Experts of a small language model: a sigmoid router, 9563 steps.
Below are experts of layer 8 (counted from 0) of a mixture-of-experts language model. Rows are named router (the router's row for the expert), gate (a neuron's input weights, with its number), up (a neuron's input weights, with its number), down (a neuron's output weights, with its number) and show model dimensions 384-511. Each number is 500 + 40 x the weight over its row's rms, rounded and kept within 0 to 999. Numbers have three digits each.
Before each expert's rows: "comes after" lists some tokens at least twice as common just before its tokens as in all text. This comes from a sample of Wikipedia text that the model never trained on. Tokens count by the router's weight.

# expert 29
comes after: " |", "|", " a", ":", " (1", " $"
router:516500467546555493534528558520453521499580571490448602461558542485519445432553464550509534524448509541525463527530508489511473524513528544391495574484440526489467491505480557516506441484525495472457502499485434560401479522477541499453550548531522506552554465473497495499548462520506444546482503499478435525538476539487480525566480498530477474526480518471506509525494453555501476421515
gate0:493538397518513508488490533526490605520554531442542565502518509518496478453515521507554506500464540505591440547550509480505463526528518470511567441528462511543464495588429521464517470518529552538499525517545441659469505488539467469509537510470525508538570480522625447510514562427509532527481503453522496541418466470479482513450510495542473477460460576517491447523427461450577518435489
up0:592462575532527554551505513556503477459470541493446445465507478505501492484467458457471503464488470493462540508407508557515491488415442530489515505539549516516551534490557446503514530445531536515531466557521489468508525546493587529566494484532495547482520470446430496548520517565538528566514510551443551479556522481537466490505467465497536500490570509484463516495526562498393530527539
down0:590485473544522517573494514511492480458532510517514508437464446478482479532453446521492491588551539557563481481521443452476448492521551473469452528446512532429565480516556482480541556480496424499499525582530440514439456536435502464461499500480525523464502449507525502466475441500502459554479492561497464482535519464517434576534546537447459420559518498530607477492518478532499562474592

# expert 10
comes after: " |", " the", "|", " The", " ", " is"
router:515528467550484441517528524505563549505445508473519571458556466466502466490534505509559479462537508534430471536486516482498544549519526470437495608438430504546537558449490555397454523508533533448494448519504517516447544548502559539546528541525585475495483489555510533574480474472535486526484511553531484511495520510511468540551499465554482482588501566538622492556422453433523499460534
gate0:526458471519544512533466517438434494561522514532482428516532461547522467486593559526560447461446499508487511502541451564537490511520471510473495516438526561465542502511488527467475485630453443518471451455558469455452432535519545495411539520451444456519511459509517522439440512490531530482548509510548515473476530517459478474472525505483499528561518532439509519502544477521514472489509
up0:438572488489493494552528431488477488528516497464413475512538513522513480455486484598501508500470520482521528475449442539529494486515521540433484544499469467515525451493475478443497538506464524549540485474545412492458522541558516517486560518486447501580529499533464479381463505491513552513524446438507491492493482512481566482525598515496504549595489481465532471463575502538495489508451
down0:428545559510451478547462475561510484522487455506495423535502477545461450496467603395480559535500437415482528528508499514420502500452552503441553542488541450428459524473476536591517461512501534546491453445534494518471439527564436532512502574526435549554523505534476443443506556447472455502496544438458550518532510498450449488563520485539542511499504447493413511498507516480546533507535

# expert 23
comes after: "|", "\n", " on", " was", " f", " for"
router:554522494559509414554489563491538514552537500445463552425522470424520448411568513492549558471483462527436445464463474472437457521504482490508550514531497548573562470568517458475466456488541541457521461578479479548452504479465443525477567557534562530502551481515546554535434437464487479543471557497440492479572524486500496477487549505529487474518525557524556441461484514451471517469507
gate0:491465509459449506507475539427534503575458473510524566506448452437430487526547490459497510470457524440534533486537571505568503514517505537483611497454466446398546516607521518548489606503505509498503507521549472484462515549470532469454548521419519443603476510573512440424482557439498516434545537491401497552520526455458475460502461505520492552449427482457525448485540536570582415464522
up0:530481541491422588588489538496539503501505539492441534496485505468426475528515506418518461466448548499552494505528529536525513568525506492506578536511423464429482519551548479474475558515529529510532483575563426476454527500503503519489557540507515504476524492562520471505549454412522443508518501475475479533518496443408459445470457509507476589536422500474517468522536423468517503573571
down0:449447453450493446474512479476535577488465517457505515498480446523509523457543505542546456438503498533483540564492583431537481486520508495507431516507547527502475530428449524586515507484463533537473514497438520440574502502523492497479481465485470513504452536474470469496551480483442525559553466510534495516466475476493458510547505476398553481463517515565529552449590514520552467570542

# expert 34
comes after: " |", ")", ".", " =", " also==", "==="
router:573561466540572510464540521526543503478513502499507498489466473478525412485482430578487517522517492551440450471483510508490567588574461520517504550475480492517464477505489506491533507502521557470460492570517447468454524469426546537445519492562555510568557506455534526480490472463579476553563400443528496575539527512528514546524488452514499466533488531459542524543455545552497460476490
gate0:537460472488568506465511567493479475568484544546536519477542494559488485494478492428598481496442462521446455450503475481565501469503484541489552542474521482499433475505518510558490549526490448518481483533456524536523588484510489464473454462478467516551515544507482507538543478514578490437495491506520434573572447538545505561486491478519515514465483550484516560474458502451446488473501
up0:493491461475575449467521542499493505586567512519513531475547426563517530458522500465543530530464489460486475469449450528500441577555544548483493530431538480511418463507543544538477551438485537453487481509485532579473554500487492479498460491480568479544516556529497435454544479519440499455486542506540526473544463499508548590518527439531460479453437581474525614458482507533403501514510
down0:431462463537529503398514497450508492475567471474545486530463504431531534486558526471528507505563556535512462433517500502488484489561527502461506532481474527472510502472492558491501470489500550443532503557457523473435565522464441471478471585460515465519484423516450546495548557500488475449513414511532502572564457469484534539459506534496504538518491528543456481449487491475498520474525

# expert 22
comes after: " of", " in", " the", " to", " at", " on"
router:511491505608452477516540520535492540452548510471429584498490493523506463478484499616473572481503494522492427503481443518485522554548500548498465549485455556543501472484482499483536550546547542471444504545543500591456516507495526467487493469522533611566521515466490511500533440542546488518507490515484458534487454557488454489545490471570540471535527511474538499497512564545423485481551
gate0:524516490488434544492521469472485546511491454518526498518465524501503489662457535454475530483411432473435520511474546483443569529490438498476548544479544503461448454499522559512448521496481578452533578457515449556494519462476499494511440465521593449504533505515456579531561471529468461463464561493542490450536506465494454524458406493481534549570540484460583478513490511465454537494562
up0:526515482479515456476417506516578545419538524460482563457523504556505465498528503488488493426593471515546478498485486367441494497501488474500553512498519465489539465526482571468485417483535539493501510438572547559510523478459520491482527491475537559459534525553506469468522510524506444509550451416504471472503459553458432492504515496559387456518486443498454521540520547429449499493484
down0:468528477521463458460520503493482496468467506527462524498517463526444474518475563577540533531478547542487509564448470474467538490531470522435450525508557527452479515519554528523484526541519585506521593557525541527570554475565484495528493533520485529496528408509436533482522389532481473565535461507563444483491506476551545548457507505495441533452475501441511586480416508499492552533530

# expert 24
comes after: "\n", " the", "|", " ", " for", " won"
router:503533454514507448577518559551551525497551558490508532432486487434525466495543476546521533489448515514446449539507481499430542464487445562477490565506543461560495470530531522477474461457500551500411491492505486564464487505527518470508557476568541559476549457487514483465591505491525509554486520522473517510552497451513458516504473470555520435565499501546538556516476556569552449430514
gate0:510497498510542539476453469529473526455498545520525554438523608433435466459449503428458465493453453514467556504517499454461557484500516530550516510494509489482536509453461499538464463557477451517502461502418406448474510435500569465521517523520529497474474505489528451531507567502504480482528477567453518555540505490474541512523504507528550416568488519521537484495542471450499529500488
up0:533475504457513412528451491511458492486454491535493468442448526482493510520560608467475436480485502429494540496469503466512385504550537561502516483440489509479467483486495514549452492521515512561575408534495613551514522512509517495443519510499488476527497494483481424408558530534478499465488467564515437469525494467589568498512546511458425517622471449454558528524508466601550503461519
down0:545511510404501516484540463492406535518512431532593503505502524522506498475549464498470468473465592523506513504491504474472531471464508493545525489522560510524539543484493498489506502483435458547550440491517512507471473514532528524468445559591549428507481523440466532533450504455513486476509462523491484484528499473530452525515483495487493454534496434490511556467513553571476513450499

# expert 19
comes after: " ", " |", " 0", " —", " 1", ")"
router:577480492496517439481508499498596505504489563498443525526449514443552515501571501586550527502521517471452502511476443503469506520580472546465467586546521524535477475535538488473441506486464549542453471528559494510447480426530537489524473485537578569485538446500491483504513504498529395530492501552447479520505479527502531561528521472570494505565467552494561482510498543533428449517484
gate0:513543433518452499527518554534529589545544573463493518463539547398548463546493453536543531576474560538573512487447543410454480546550482515466528549455475458556500544520514522464519525472507506547491506516524548504492540458445565494468503461458495494480546562497494512515560433493520517524506404571494528566574532493434539518539489497501482526537450505492583457509525470527506492445527
up0:527496468472468474528490498510554564520509526502501519517471582460554453540514505530515460523498529443560558498470485442492496522522487547501476585488508430530533529483549490477514536454483462473516512440454534466535536481522543465508461508440469490491479490526564470469591472519509426522461383540437532586526527507507536571550530526522571549529541504536512446562545468509498533554537
down0:489479480572475514512488499476601513456487455493500528497475495515551490529544441465459514558486506469445489438555475592462433493515477549528499524473478527525546497456451487527500480567543497423468524418373548484496516500554480491444484510583437489484401467457460501442561504550498499454533473522482444554493468435446471498513414505480441489519415527445588558534640396529445493497531

# expert 20
comes after: " |", " 0;", " —;", ";", " 1;", " /"
router:547487442497491477510536502479594549538495593525471563536431486466463472507580531499518522476503462488442477497488498488492556536483429473440487521511424487500517474526460488515504497477489457352452500456537493434403501528441489471479526488483547565487593488500479546518465446480487475452442538469517520486511509551525523429559385464512533476530405534501523437557492509545491473433515
gate0:515529530522555445490478544474465479467544507469494429518529487455504513582470536452535528468505516499474497484497480573507504544476507493503532604550479504498550457435472544455515461456497465473444476458482566490544519502544493505531488522501574424505512493518523563544459479522463427526550512518512397489485503553498509524521547499518458497479554609477511491516418470529509488415487
up0:473432459530494490564488422529447529478468581498455553509460504505537475448544412531503426475535472586529479470459466519557541463543528524457488466492541488471469519502520508502527542518489540552394532506558476465442455419499499527428575498441479537489517507494566448484522508540602560496509525515498513537493392600433479542540512471543474476502560494510498512510515548403466516525567
down0:563485525488532450545511506473582541507509550541519472545552534456489610529486542486385508527442473467492514454508462484478431474508468524426484584446517520527517472561477464506504501530492524434540500490528511451455441534472539499469522507491501474505484512608477487486508527497449482508537436506466523497489546404500505499440491556471544428521518495531504481480466493443511561517457

# expert 0
comes after: "\n", ".", " a", " =", " ==", "=="
router:520503467576571571472544534527555528493501576474477538441600485474548479492557459532586573514478485496491492510485513471517490512464468545479466485509408529487495476483498474473476523541531517509426479521535436535485548491457550470470513482500480558518540502526463513540496485503552503585516528495520468504562530511506434502530518413565511527569569438575508478566527488536492534449487
gate0:533569520570457488582575487478496414474551467509463453511467512464498521494536486490510503525466553519527503493515506578508487611511480535516464514610500544473593569520482456452549468529478472534517489522550474488470501521499548524534515479509553492546458508501535535515535471512494466485446461473521473481459512539545474454578490490480479554480528476584508494404449423517457454540477
up0:470461522463545493477501520551484556503509530457562497486514486558567479491503514548484542487527476474506490531460521489496511429539504511498513513450516423581426498505472541511486555432500582470496510535444527541450471444527502451459549481507518541528584522559566461481403521415530493472533535533447533532589526503429509588453490503482508471511503540487548439530518530504516494483600
down0:532487468506498545469489432449488511476498429462471520563579553401523546561473473495529506515425469536525485544456550520449595495484555510494474493473532597557530534480501472443487455520521535519495474469510524504448468474525523511494521511483503540559502514435561524496545542532490509478537512484527496496515483540475465500493512498516506431491556504513587496435490398547432479566521

# expert 3
comes after: " |", "-", " by", "\"", "|", ":"
router:580483446521488462520494510553577555515518524449505533457545514442547435524583484486465514453456583508574503515458523470536520489556515605465458496526468457515501543478486508467471525486528546466510488566504502572449486498499538523450581563493524518440577454501473544507401488406500458533469516570543538535528515536494497462544443470512500470474495547483542570576471542512502496511507
gate0:534521452545539465431502518555519538491492507480493556491571458530524508439476505534541583475458494477505475557509567538505562555525454510506480477480445481529489520446398517521458547550521540496436490553495501487487521433460491538447519511502525526511433527507477499526533549467521549424501510549527559498504511522539527600501523594496482495468529551486467538518522485584535554444553
up0:421511510528531448590494523505461473463418531502496448469467548473445499587529520524515499533509492526464468493491497474452474494436518470462486557517521507501450486560588447420545453535492524504528469416559545543462452519500547448600484442565575499583567506488533512513452500469519511542404523424522452546543500489457433487444453510480553441508542519513554453499461502423461511526497
down0:515554402533469501451506479446495513540453550509553506535529528516533496502471452517511554491524533532497463518529570500470474468509551463480421508540478497508465505600520488471520554518548514512498452468449415492501523459471479504533494538510493509463563452494502522472468402521448589477477503559464507453476519486466527459431494530509519518567511490467508499516483567530482534490499

# expert 7
comes after: " was", " |", " a", " is", " were", " be"
router:529554465570512459527480489565544568515509490458438496425495503424488510509532557539515540530463475519523495514507464590479529599510491561453450550486466485557475490475516577538503519494500547457495517533473516549517514537412532473478536535575504524538550473493523455487443490473471516459479521559502560533483503502511513531503510487509525473583540452525527486520520491510492496455474
gate0:494555492492544455519531491488548543469482538499448525495513552431489460498533489470482474479532504462533533483475483488484521469464508405535428497459436498467483487630490574488505427506521499539519530558480552467434514505463463466433512520528483490444512497549517470475518529456512480457538530490464501532535611460472449473492389522502492524490492528491553419595586480450582558507452
up0:485550520488576455457503559531560501502435454446476535423497519488489500461478512512468467528482477480489508442513421508447530478498500415556458511555549494481542498573475568464490448510529506563497537523456562483497476478466468461478483532520531493477574504539478519482515527521462453479493500517475517466457546519474530523445473537477518582512571488482566439515525458425568515529416
down0:499479544503471484541556457548503475408489512439524473471498425540523472510521455465518487463443492430399479505511541482488522484443528493576499464481459483538484505482440523518461475445515554531583497487498476506493465520597523476514544542506511458496433517522545484475565535552549487484434507497518462526509466576441540442497451531418520618463552437507562555500503465506468482538460